Experts of a small language model.
Experts: 32 experts in each of 14 layers, a shared expert of 128 neurons.
Below are experts of layer 3 (counted from 0) of a mixture-of-experts language model. Rows are named router (the router's row for the expert), down (a neuron's output weights, with its number) and show model dimensions 80-159. Each number is 128 + 32 x the weight over its row's rms, rounded and kept within 0 to 255. Numbers have three digits each.
Before each expert's rows: a language model's description of what the expert responds to; "comes before" lists some tokens at least twice as common just after its tokens as in all text. This comes from a sample of Wikipedia text that the model never trained on. Tokens count by the router's weight.

# expert 3
It responds to: Digits, zeros and number pieces in statistics, measurements and tables, plus %, °, km, such as 00, 19, 000.
comes before: " |", ")", ".", "%", "°", " ("
router:140117151140123077123106113170125097093126098117185142209123159110103146174138127093094121191113117182112075109122113162061153103114153117068136186075118070162119183113057084102150125156128120160132144144119147068110127095120131128118195181
down0:167104209144057103120155107157084115142120107144098134142066095108070135076156152150103138121095160103143168178106137136115131154067136091166125122152160115132163069114108155154128089130133064168107163172169092125135108125106061135134062191
down1:200100118140143079115183099075158106158139167093135145139091110123095144140161167144116111112122172114033173074103117173157108109086141177137136114142166128121117113143149121168123142164132133148160081122154123110131132175184144206162099180
down2:104103145129078126086115095119106100132131147119157147092122111180098138114122158117100092149152165082128090179120099092157187118200112068173120110102137097159143181123118133153135164168114196084101106150156069137117153087137108109110122090
down3:149141108152134129175146119142171143088080157133104130136129098164163206151135075095123145199148157108090120097114103202108142138129142134124109141129142041113122130148098116133113082128119167102086077100192193216181108151126088136090124143
down4:153111100149086166202158103159042139113153094150076114143127145129070068134122166106144119150109072101109120105120151096084127137137083084121114153090095151083107143177100090087113174096117105091125088102158146169085140135163120170101120151
down5:067091134094078168128182148161105096103105077134082157129119163153179064062077131125137141116189096145150128168093156144079148159140121056146108100094120133158116086121134084112130122138112096112112123140082114078155128145120129148135163155
down6:136135160138155157117128126162116099115116118133208084141143134131113148161110172125141115136133078056147176120083104087105098112192102089100138096176132099093144162187114135101117161102119184108110124126124137116159097099167088080104066183
down7:093138121086077117101107137113122154148105158120096122154154145110150123127086121140091095098071140144170146146091164112104151149102087085146129074101105184164117161096109098124096169102133089170091178150186130180105135182115111112127142155
down8:113118121129169108132127160151137117112133130134116106116189091195122101104145155172114148136143086124168103104039129168119122161172078133067130176138176099097115083132139121106102050081142142113101111120084138139139138107142171094120148125
down9:118181161141165134129140112055102052104121132109174116148097173117095163166057133136087107095153142136112077084111163172123109172150148135074127144109157107095068161163134121132110065122153155156183135152150131167133175132094138139143136162
down10:160143111106142160143183126137046129152161102106110150134128125166104081119152107090141203120104106134112146128084123175083079112081171156126123138149134106089103155051148101127109069128172126167175101166076113094118129175098170139124134127
down11:119094142136084071113121164157143150101116136074100126166130155196130129149161127065136059131144120060150075139159114120045133120129107150103159143134081109129144154139088130163151144154159127166126086178112132140154146129150057153161161100
down12:107106141120095153124133121172126090124095065150148099170123123085119183161133066120122165144174234109157161168179095136117123186121142128139115100131136099194074139207148094109165126173125158099151141168119102155110181157097102120115116083
down13:193105128208076111121136145120146123107137106116112145091148171123146136127114119116114086126174106132129133091107157058163125197078083086097132181128157171088114195167179113155121160131107159145081160046139124147162112106087130170083163156
down14:104080153162163188144134108122116132103121140137161122175190107101157097131154124112093157142159151181157123149162088120173129095088183130099085132143104056127070127149141100146125111160115154143158125121129113097075140095110182186102141149
down15:131043081156168150123068068124127120134150148172166103109152125160119148167070152197140082103148116175127112149103152166098204101134095096107118122104105110039127111115158112117062134161142196160158133121136163150123142127181128146111141124
down16:108098118125173137123146149098084126148093175113100088116099122111135124148113121076139162124150080130074158155200130087117107130122153135115174104088151120121125105078110108131090149177070135122159132194113141144111157102171169077165176110
down17:147142052091139041129051174122146109110083124133182158158127165134170131157115128122121144106097142108082130124153078177091177143150097181107121128174166123134106108134164142161162141096136169115137163097102148094206130080106102093131097135
down18:147136167208084136182193075134154097108117074159169140141098135088098100132111125105098125060094127118142093159115144108171128103102128079112144125058072197171195143094099107138111121150182133083131108123122165069091094175107169106103146142
down19:168146144141079137103157156091096064187111135093135090168123111124138145100112165138122177054194131119093142137064117092083127121199164192169159173177100103106176084115094132121125161168147105133146207127105124117117171131157173088080150057
down20:111132192093107148080157152133121125166140089176083158160134132147128173138130096057096178165123166080105184126100105111157097160134182123082093112161131108152150137118074039148133173119131089138098136157173153127095085090112203159109128139
down21:146145101218119101169106190126092107064105122106042173126183145119095152137174104133121081164179102054116098132101176070110108110131162097084089177153170114113134093132089093111135157067119108149106164060108164153138131161076165135172109113
down22:168141082126159137109093092084190156110098099110123174140103108128133096148169100065107121164175111120164109137079178077092178127180138116116156121106086068143094126165120125158131160127118113139088152088143080111172123118150143073177131092
down23:090158095086101188125126167083121150142140157151090110080152128078147198155102104133088131099123141134127142167176119130106115112149106172092176093149101124081162109103100138050146112187079174082099148121152166103094112167053107158155111108
down24:114116105128156035165141120105121156176150148120135136121073151092172163160173104125118108172141120171051136140076132151166159054149100111110114144167117144128170160119109097104103150104147126151144114090145161095128154094109151087166142142
down25:104137092137147184101106140172211112142169164124130112109132152168119197120177121120151128138127139115157096071052108088182179116118118109213138090109129087095152147092072124072111149107131145129135157188153105137145107111098137116228090132
down26:112056099135117121159069121170176195137115158112157079143128050121092179159125152127151123160121075156168198152152127162120125157151080120113098096095161087108147170064099178151146109129125094134139125136092173153146171082080079134187132188
down27:127190101152113152028134091143095086091148068101088112109167140179156102175120131121097155114123088117149115129125177105106140193059106150126108151118130160135146165217154122091111147140161103151156127139133217146128173124140116117154103168
down28:137096105125165113150072113117138102145134141117144105084156120143097168162089107106121180167140137140145151158039126130105110126130128142073085103130070097143123149126129130176120128076132121130140144100120111151115105077159141046079212137
down29:092078061154119083144122096101094133153047163118166106204127136114104120128111126099163144194137164101139150097100138112170164096115136125173125144166156134135087184166131103120125100131155121110061148129083157124055090082086114136081162126
down30:117134102091149111116133116166150097144126139122096103098101097121159120066146136115154147002137159073138139171140136115151113097190105130174146185169107136139142088118147108084144147140067119038140169092115174111071074130086133110091127169
down31:075177154132153124151123158125038128136150210127141149106122092101136155164135137099144099150182135073181137173092108178085081174111121137178157106062168133115119126086164147109168168175089157158127114091149097088138110107163105112162128116
down32:142087091117113174132103169093188138082104141171035141139149142096183130104119122078158091096165102172162157105112198094143065091125130121137090116148141144129188123136132100122119136079065135142119100123051185190099171164097091122158104177
down33:154120141158127135156156101154120075076126196101205152138173092128189166131117106097162087182186151096089133108142112100113132133120138102123169120170091138155144145150130070107159125195132155176093182128119118087143079103165169153127122100
down34:186096121180114139099115126088175130064086130062157043127111108070135112114165113121128106168128110125162128125136155067043064130141116103118141128168118144121093043143135122094142100134198120082123144130153115139129201168204139098092111092
down35:162164151157210148152204078127168107120145121096094116069188173144133121126145164137096112162150125134142155117098133145034145126141078064102095118160126151119125118092141096118147115174070122107109163086155127084141117104107087061125144148
down36:132113091129094139117120075129138133150213122112116084154133164171086085101123145129127186106173110126106123121154054094157063153181106177136085104158067148138128083120133130097100169059140128132059127128074150120128113121088121105136153149
down37:150119113214158144161149181102117113130084167145123125141090121169159144119068099101084148126139097140120126145133101159147138157131185170072142114148151117098125113104137144125143151116127149063097140153154104077110149126147153105073107106
down38:121082156139115206184158230149098121167151116177070160113210150127100103159131132104067154100123127103126125134122076097143133131086123157056116131108101152146122096166118105126134142123085085070029130139156180181130143130110150161146149101
down39:118092158177134126122126122133140125100127155128120121076141097125111170127107067127099146121109146152086181151058185101153147131080145157129153131103144099123070151080149138148146103126134100100075207110134117127136101145161146074082087104
down40:095063169111077165151161146111162160108124105174120075065118185161118088131105206141130144131128115153119148165167147156118139130099110090136110125131117167124181082084092145127118124127144117154118096156139140094145122100127077173188110139
down41:154122108168133106131121111142148102092108102169148086137134170064190143125068087122123113065142112143112137097141179128089145148169115137054098140075146105158159107110104080121185051124128143054124114142182122142111143146072118124107104141
down42:091151108059144152123197131117141155197121109060092064052168135114089116128160129154171116159125102118100121087151101102123169167119161169063167125181108150099161171095116160061107111089123117195110093106131143128153074101171100130135143135
down43:125151168141064161127193123109117171186146165108119086138140151108148097110134105175150147124136150167097121140106105104154160131149125151164121128124176164138158144161109069202141186179112186130115129125109107136150153071108168116069179098
down44:166102125092125147157154056153127187135091183122093099162088104162121171131082121137116091221212146076100106130115083170113154128113071107120093125137141126078097150138092125093101115093086142146082137154158126151095093115114063132103101107
down45:104084140137139124158033146094115098115128179142080102068115183107132150166137130141143141086153114134137145112185121148152147103119122152215164120104113144128149154089107174167163084152099157126116101157140099110133135150033200182138148117
down46:124107094132188131163101085134106114165141145118123169090079121123107107157105119080156156105138142138111190166177167107188127074126108133143129125106151187108187150138185147101176096129169117095145101181084152153124141142163119097101084106
down47:179108065097177121101130152134140141130145205159172156092186146140124110137114122119122142084136135114087137135163105117138192096227114149125112117119084140214115145119069111141109099166086128146130082128133115136108143155143136185124089068
down48:052110142135139145113161122104100163097108099161128179118097101076102171113130094121129136165115096139110194170045143136192147128116164166101104114196095112154107143095144176158127094089121129110111126066147127140076079131083141156150152120
down49:102095145152099139101147160155099029122105122114117107166119180138194122132156050097056100176155133126093153127160135092145130110111184187117174125137106208132094174107077144189116104112144138124156156181122094225115072116095074087177142144
down50:170107203107084185132127179164177117099134130111149119138189093128145148155079158129079117123129083107128198064045121128110127139092096143106143113125156054143155035093132155147121149095144126088119154154111095100170150107101126073121134144
down51:101132151127102062125140095093110215206148123089123167146145114050132086105157148164117120131090109129105138122059121098090164069159094165113068144180099109176106152096131099182126153121136141084148134154138133083138141173147102181098145129
down52:115165131124169161072114097170107137130099133114109125110146179139097123103144113100086092084153113151118093134120124148171172066120102096084104156125127136071106105106061113169133154102176090123104133158117064056160118143154065087146059159
down53:152131081192145101180125160159141171136100061148106167093100187114071128120109180137077156187124103151127091155131134144143109170143147132119125142128106104164161147115086111088128118173120167093156111112099106166084114151126102158115094140
down54:108131112164152140144136129184080056099179057152134134143126118143147119106152113133127118093177134140129135130103159160140116139073076129097061098072112129160092136167097117139124111158143130063126160111146074130105099174124118195113078092
down55:124109119117112177087104131092066129115157123087146079116106151115097103142105045141168097142088162167093097144165169137111122172106113088181121134170118155123166127100106064171183178124079157143111138156141177126097129163129118181134115045
down56:178149165053125133124166177190144099159139108132046153183138120112176128112172120136065071139162166138119138144066134078093102120167149183137070108076181142064119130133097154132130180171136156120162165136165063097135177104138118083110148148
down57:117126119094139112098149158106129129126137166167164135139068164076135138135127124110115118139152174069073065161085084125146148113112069143068096160110113104103163157216078124099100181180116188158108140106150142070182166158093184135161152145
down58:156082138151123166117114115108163107132089170120182143133210125150162178125057122135082098112095117182098126188094147124121154151176200115111094112102222089152103106088149130142125163176115142144145122077198065104045145142162140128160124135
down59:201107167116099148185228120142108128090148153098185102135173093135149141150127186151142169142114077133082122185121130161173123123161148086121075156117126131091085092147160166095118116146138167108124122093050110111131126054119186145101095153
down60:116107157188162174160166152191157100165149141145133134123109115166107122078129089132138112116099123110069147107128092104096201091116125097086118091154176192105117176161117086132104140131145129103168150088104135088100188123079119157149092156
down61:074104099158133163177095078034104158093109129115094166129173109150109109109162124149137182167088130167104159082158149129067086111143145203141058147160147072110108131154155087118126137087140123089107145187087156131088066078123078124145140138
down62:159130114101115124111170113148121100113111114119144135108170140198150170103112126106166098109061162140142100113087145129152124087144099157122159124125152148089165105134122107078137125158112083158143144153063138183171130125149114141106133130
down63:183132113117117192143119130123080115166160151136121096162149118157131103138124063119053105148124152153109143078129142086135116127076118093158164157165128112123153109084114140088135116038102103131173132091148102164109113099092066176128180096
down64:151175137121126177091113107162117101124150102179168103111090180110142128132129122157192113149145126075143117127178061142109153107106160161090168165136112157118106151131102165165090111138153156140114101141164107084094159118139134115170172126
down65:073118071110161172062179082158119117149078128149109133173134118133058197134117139120137138156133166130143133142080159120150165148130182148084134140111150104063098093122124101070091093134083077093085190130098107125105131130165152082153115127
down66:171145120129130160160126124054124089116115119128121117165189118095089155132109135143134149167157130124200148152132151110141147175110090136107116116112063162123138133138128117050096138203197137117146182179156082220123168072161173090107180146
down67:150084181148116086175141141106083105153071096140110123176114114153089111119147141048092156106149127154125111130151163077092185090130120104097110152081151109104138086132125152134163124178111116179215162137148109108193078144221128117151164161
down68:175154162125126101150071144149145095112115134113144146144151142153107170123110144101141139114110162133110130084082127130146134088116133125110161107113219081134143086084141116109116101140175123119195127142132124136106077111130145155092136134
down69:107132053151099126117126105098221146092150113138102166160106149115085118069127187109159119121116102130125122140095101145168164124163115173127123077085137098158136097104117136111124138119166156171148118178126133147134177098155151142079074120
down70:150183077137125100169134094133189051171136088162195121145182127119102141175140161170131089178104126117147128092085109173141160168208144136135151115121147152190161117123099134172119174078098123101112122103161117115113091097153141055125142101
down71:149175082062092157104161146089126130139101163092103161143085160147101115156108109152141142088173085114134122117139060092107105070150159156159127194180160207128154089097116093119134064143073165156144077188130096112155128122118131123147143169
down72:111115158123110149115192091116141156119135101116169116087168171191109047141171123185181156167172093124061161128122147184135101109098156081142108169116156151128121117173178124092174077117126127177128103147143092097132143138128119110170131177
down73:137148100169094138124112158130145124109114080130160171137177127103154101136123068151102126175109178122086101225155131147113146112143126159084066132151146180139180138091096168149107084086163141118136113140114160112077108146131111161064135107
down74:140074092069132153175077098142132134139081163169161162145093056197088178134164155142133141141155104121206122071125114139087107131121170143109118120169172126098134073129091144103157104123081092163119160103103150088114128124060181152165108144
down75:096098147120038089150172041145110138099111121103171084147100111134094109120202137116151143113100197069170125130102176150137163146079137107136141144127187129110175200083140176119135100087112135154142148085154194102115133131111145149039156101
down76:170063190098110064117137147108086165130123133094080117142139157120110149172121133141092154115135133169115182095163153110139146169120139127145143095151136167102077137203176128090162118078136089109140127162159135110078143090140141055065143087
down77:166061109084177109165089118097157103168161134145189181122158106119172106107144088137139212107093131225141102105125146084127105111114153141138082086190104130125143100118072147132114108158082138110140162165082092133124107150136092087182121180
down78:133125114119107089128162123104172094144095100205132178179108103083119179089143099106110172197164159178062111168150092133126124106141086097139152077084144101141118141146109136157152088115070147147124130144137139122154096163161160123065144079
down79:175129119089113185087096116131114130141107087152151125105129138138147121079104101120200111165157167072074121130101093137177093107073070099147214146128129117095109123142097134108115137147120120138209107132162175127145147086135141115154159156
down80:213084164112084167109123207126105101105095106107179106086157165115161104139109145152083129109120118061098110128066119092099112104168155144155083080139161114148114138159084114129081201144146129167098166240156125133089120166141161089151163122
down81:095114143088090118143183135157170137131147133134161130122099192124105096150142137081123085124122096119112100042132108173125158195169169104083124134061103207125088149083171132120159132146112092116100105123121159140078087137142115081130098136
down82:108181128165106121107066086181154102119116176086110111172125177114182193111151092152156124124073142133094201101166121139141081108078115128138112122119083135213160158138120126133164189098124103140095151119136128112133110140125155192146132077
down83:117080117125205106140114123133113174134134083181149122122111113138098142113101102115098135129140065118234100087124102151095075110078137120179081098103091066162156152165122144079120211173104066111077132075172120158165090156148070124113179131
down84:199123135029126123138153086077133128158137111107076131167099063184095127175142074118117218138148148120129150202143141169186178165159106128078095086132142125168122155162113096143122134068176099146152129091126110167141139092113169132107126111
down85:117147121133124081131141102126145069182167183134119169124207103170163117169117078100170144112165132117150103086138103156101053118172187169128141159162149173131166127130092157045153139141070173107053130142084138056094088140106169157103098118
down86:127101111125135159105136087125180212089167139139100097093135077127132148140146077094156129134139078105123075156117149121080128164151137092081135128140127101103109133190148156119062131100128136120111107144167091109138144144120112090098106122
down87:139200118122177130102123129130146127120106157111113136157179137143183103155079114158134125132113069087228148192132153096095157159132130104055130162141122136094132131111130151065191059071171129117135181130171105139163135165113097125219098135
down88:092123164113143143176073158108113102097105099153111143121121169093122182139114072062102134079096087074130102140180143085123116112131089127138168124086178117156089110128130093159112186108178155170134056118126092142180096133124097161101086099
down89:156113090189087102155145106100162113164093142125122120105166185113125153136138131109097124142120104069122165122104118159089126178157110147044131113147125117107164133175127168145064076089195080158140139159135150159121113187138154095102094085
down90:166042113107079196102150173142114116092112117174120213085149120109168086115116103100124129144089168163136083112152109154131126124137112086129166150125139124178066161110046146062117135133194134132155065085134123123109158150130138129133117115
down91:174126100122102169118130134126160106183125125130078092081181159124118193145124100024106174122102145090098109117103113146178152157138145117173151196138118127073128140151216075057130182089110083112114086119171114173106116128119132051101125121
down92:158153117124133124156042129113173137120150145176119113100123122174104173139137133132162125056164149215150076076062103069160084198072077105154132143115076130131159131140144174083080134137126105156099142129129105120130145127105137150162131153
down93:114140110155152111201118141146177067122163099158176163125184138119135094098147125141131109092078124155116138120183171145149103136138103110169100145110138085164141137115153122152108158084066141080112092163112128106109112123106116074164181106
down94:153181126148108076109173140146144167124133180110152108148176158148114115114092152158074091109158139169150162143106139120108117145121094163160090098043124103074141144073079164093140102104114116136152129181133086155101170094206059158137098188
down95:161153157137165101122129103117131151145124108136105133064092140089161128144093160174085165132203150121119097134122130158026156141143149168157089090093084137082125157172106113072086199110114091110131130143084122127196117131116130050108132140
down96:120146125147133082137179151074126121167197120141079181155166069148206112155145128148170142104112134167152178109100142083148147127170144116073168128155150149153153175148131109176181141132159106111140135135133126171101121173082108115199096097
down97:128033146071126081148136072102168118158162120103107127142110096103169130143081132101183097119133084157178116121119127122119159175192178102116034185062097147088113109154176103048140098149067118116089128123126143133129162080144106124095166114
down98:147151146132084133160134143171117194134112115140115169104140101106150136097149088094100143117126133139030112104103127131110135185177152155117159111138208135094113089061163133195099111152171078120162097166088155137168120157121132156203097105
down99:113175113124143175129172120086102119157116092147112154109115105079140141137148147112082082117134178087185095181098131080165113059180137121178079116140121125155135147157136125131181193186083118162081078078122155112116114133058082182123139116
down100:082079147114136098165119134189113164145128123109194101092072115115091078139171163128106116164160089167138110124099164162112180159123143143134031122103180134092166130109108164132158125121065164117182149116133141180167104108100132159217147126
down101:143144121175131138073109144152085104062149132126106109127137163105144149061143120063136186078162133103113162113102156176098143146062124120078174107145125128172135148122074122150108075094163112132100100168095185139147111192115139087116146140
down102:119118114097180095167116102157173154144087122156195160113116129143169142060149131163077127129159174157143125061155157123117141099159115160158161149155090096193137167132094088129106099152127133180093109114048142103128101117138070102085173083
down103:143131141172128118147066128155156117137181048191175114123131133169149168115065139104121147170161105140137168144093084142144111147177086162093124129066096141099118130125090140187146132143107057180096136154102202138103143137128190126130114078
down104:167117173103130136090120094163110162161130181179144198145182100189117154095161128148105180118167154147099175099150160127081088154119112092121148183174082116121143152177118180076166086136112099092190183158104154119104101175118109135136045176
down105:159158085113155116101118163179105155100147122158096073185145098097142124150098135148110085176162082159086143153163126174216111181091096165223134166135137112129114182100098195109167122103124130162110168157080139180123126142185102109168155149
down106:106113134147137153153185109130091066177198134163126140108090113151136097164118095139075085094112195167186118097120145125058157043097097088122156191101096135172148165100099036099126144131095091131128129146120096118128130122090106145103179098
down107:188088180133084108143173060159128135074169128121077136129133143114108120119151098084101147078119138096110075123112136156202111155147057138071146119117167113109081133149078184170144162090076138107167157123138069113134102125123135129125131126
down108:098146110100113097138142112140082101162164093055179072171134150151085128112136111140135173153073208112124097168121105137099140126130134089120035141119128117153107171143115105188077126142133097151097079115099083087155140161131053137128104128
down109:160124132080087140165169130115122160110170174131086131198142157137148108158165154103081165125127071064126148126184118080131137163082143162094148158110137138152139091191086162113202120144153166110164071164156071099120140105087107135088161130
down110:063139147079144128116126121100146183134131139128169141126099155145116127144177155149136197084190154183119144130092127089216122092176184124134127125105110128149177206112094126102033153154160084160123092126149192126151167161174152167131160162
down111:157088110182132151135207131101122072120163183179130164148111112076201144122145099124129139190112172089126053104119097138158158067107148140106125138123133114090119136153154146103104186159161128133153185142129094121082149064074123081115083157
down112:146085166157087134210121198085083088174097183152124167091153088112112171110115153087116155158161142094156147088138190152201089146187111134112157125178095117131174084174128116149127121118162124141114126153114180173124128150122108062049137103
down113:112106126141099128150140154097146166118118126083140173149157105197117127156134130140157146165072162159147133103138069166124139127055140156158084141148157116092166093115106101215178146103161132162121227122141103189167179149112110203176155154
down114:130115111085127063139136096155087054165083096164120116203161106142170133132159101092132107081091106126167140127145112113102151075107105129131119090159112113100110172108113172068108101130131117124136133114141119167125183135170149129129120114
down115:152071129045106154166133184169117129101163083131124112116058177141194116126149134100088175138092172140074091171116143070073125159144144185152114162114139153114119124183138148133149120133144120104152106140144109130164174104083108123119154121
down116:173109146095082152126119098136150117143201086138072063125163131130093161130132088066147106107109186176122096073113084143147179183131102102095088126143116095144166086129112102106153167087130088122149139120139130107161120091144126062163152122
down117:132124130174116065146098141088054154130114151150144125101066181112064109127142110103110175144112106094110116100120173094146175131136195148085107077124148123111125146131102185170125080143159120098112127143124151121161149210099142108150104105
down118:089128135130203026149103121117184145073104113095087097124087068120133137130157143172159144104127088107073172133155120142150115115107137083097086059080093170131139118139128161106122090139136200182087175162079128134129150144119160166176072175
down119:135129066126143111135107108121134062136025100152147086150182179176093186200162151112161157115149172127106116178120114119162118099117070172084140119141125094098063119148103169103156111095110118177168106119102166086141144172144140137133081116
down120:121153142108165142186180112092162086185116143159140136126101122142178190062119146098127040076120132106086152109129121075175174181126168132129121118158089112067103136120142098130150109076085154085073108117071168153155172171164149159098075184
down121:130136126147156124142121103108144120104181109080132131120176135147076177108105153176126079201070120138152124141145095185141135078111133114079143128175137128157132105104100151155081171085071082146100174117125116133136142128127076095128072111
down122:170125102114116106061064098189146102124162140110105106095112179133200162131223148091085107125069125184119139173147176097146115119114160112186126097186122146174102076116107162097202091130074078141113130171107132134100120160113128104150161115
down123:099111125105147088107068077090107108100149078094126125114115178099146080206114128167092099152135073093113102192112150119093117129126163115126109073103152153136121138097140173117098162129117200102122104192110157109125111077120117101166131153
down124:120195107102104143160160144121106117099110110146191162147154134117143152096097124090124123100172114153183068046106104121125116093138128154117145100057146149142127191153165129121070116096158124098077112100184121087146122166191102113118069121
down125:081102106148156110104142105146129156148150151086098149166096075116094105153148111170104154139145105159101070130175170142180123113166167113071142158113120159162123114168148200139116119138095092094168130149111138113104156214185131115058182144
down126:127141140126137088126161151096186146137141156141152175099082139145107107141176229113113116102162120108151174102137046121103146156119120088126090130137056142108151155138175166131154135137173140143110129207084090124099103167090169174097162150
down127:159144115121142122150107110118157129104141133103127195099111125110062090101066054118186088145124140056130107075107111108097129053143110152115085094131158119109107129117107137183067117127096177134151087141196127115093122102099131066141181184